config = dict(
    n_layer=13,
    d_model=384,
    n_experts=8,
    experts_per_token=2,
    d_expert=256,
    d_shared_expert=256,
    activation='swiglu',
    moe_layers=[1, 3, 5, 7, 9, 11],
    router_score='sigmoid',
    normalize_top_k=True,
    routed_scale=1.0,
    balance_loss=0.000205,
    balance_bias=True,
    shared_expert_gate=True,
    init_std_router=0.0121,
    lr_router=0.00131,
    n_head=6,
    n_kv_head=1,
    head_dim=64,
    vocab_size=27375,
    norm='rmsnorm',
    norm_place='pre',
    norm_eps=1e-05,
    positions='rope',
    rope_base=21400.0,
    rope_fraction=1.0,
    qk_norm=True,
    attn_scale=0.125,
    tie_embeddings=False,
    parallel_block=False,
    init='uniform',
    init_std_qkv=0.0318,
    init_std_o=0.00623,
    init_std_up=0.0318,
    init_std_down=0.00382,
    optimizer='adamw',
    lr=0.00137,
    beta1=0.9,
    beta2=0.95,
    weight_decay=0.1,
    lr_head=0.0102,
    warmup_steps=560,
    schedule='wsd',
    decay_fraction=0.538,
    decay_shape='linear',
    final_lr_fraction=0.1,
    batch_tokens=131072,
    seq_len=1024,
    doc_mask=True,
    train_tokens=1271000000,
    steps=9697,
    dataset='wikipedia_en',
)
Below are experts of layer 9 (counted from 0) of a mixture-of-experts language model. Rows are named router (the router's row for the expert) and show model dimensions 96-191. Each number is 500 + 25 x the weight over its row's rms, rounded and kept within 0 to 999. Numbers have three digits each.
After each expert's rows: "mostly gets" lists some tokens that are sent to it at least half of the time; "gets" lists some tokens that make up at least twice as much of what it gets as of all text. This comes from a sample of Wikipedia text that the model never trained on. Tokens count by the router's weight.

# expert 6
router:516503489516512524468524497508520489504497469506498479512550464476491478505509508508510474486538486542530516463516484475503479481518525480514537527502465479504514509507538547514473473513451484515471466503535498509489454500506541477491534457479508550473502517493501523527495476511509482475
mostly gets: " was", " is", " are", " be", " not", " been"
gets: " was", " a", " is", " as", " \"", " were"

# expert 3
router:516517492494501506507557499511534497491485485476451479485486505505531472514537491519537488486560501512511525481517539430511493504493545499447487483503433485497487516509577511496531457521493491499480476445513526490530538473497503488517489493531537532476475528471520518503491492511488514506
mostly gets: ").", "\".", ".\"", "ation", "\",", " building"
gets: ".", ",", " and", "'", ")", "s"

# expert 7
router:518511533525555521439533515513561482529514485479507548504457518482468491467478567488495483481506496503544549442609484461511507535524549492471524489529490477492481495480482501515487490518516517475516488488544503478495488491511525503492475451529542511468461527477542512540507481522479526502
mostly gets: " for", " John", "o", "z", "ie", "ak"
gets: " to", " of", " for", " with", " by", "i"

# expert 5
router:516513518490535523487480501479527478505536490490488470465528513489496490495502466503490509510506496491470492489577527511516514540520480499471522513526503481491500540521493511496523451519491509495495501489541481489465485509450502508478495430505500611499475511502505519455490468501492505522
mostly gets: " two", " three", " four", "%", " —;", " five"
gets: " |", "0", "1", " of", "3", "2"

# expert 1
router:527495454502504462479534508498558526475487490475455558530470521493524511453528453503518501475509453509507556499533495518507524487528536512491527492494497468483503506521487524517500477447492514504495476487550524502499478506501533552506486470495527538485477520492486473471477494499520524486
mostly gets: "==", " in", " In", "===", "In", " =="
gets: " the", " in", "==", " on", " at", " by"

# expert 2
router:501513511512518489464529527517506483500468438509481486500513528494489473511533464502512481506491524489504509492531522466534518541503474506498526499501492483484483539453478484505498450485510526503505451515625514480516493503474522518493488411500523553490459512485507511489470529545444480517
mostly gets: "S", "C", "B", "|", "L", "M"
gets: " |", "\n", "|", "2", "1", "3"

# expert 4
router:506501483507536504463520496534530494470491465523463479485498539509496490494528469504481508518502499510514516494550544491517484509514499510481491497512491482497520506471522496552549496467494507481485489499604539500527500479479476506474492425524494570502528502478537530484522514484421492547
mostly gets: " ==", " ===", " JPL", " Cup", " States", "idae"
gets: "\n", "-", ":", ")", " and", " which"

# expert 0
router:482508480514524545443546524491536435524499486493471494484506538493506497511530473497473479500502482532482509495588529475490492523496496509489470510553480501507475507460529522532467504519484524499489494483532467514523497526509510481438491459512524560483461513497503489505502519537483484481
mostly gets: " ", "_{", "See", " became", "–", " century"
gets: " ", ",", "1", "9", "0", " ("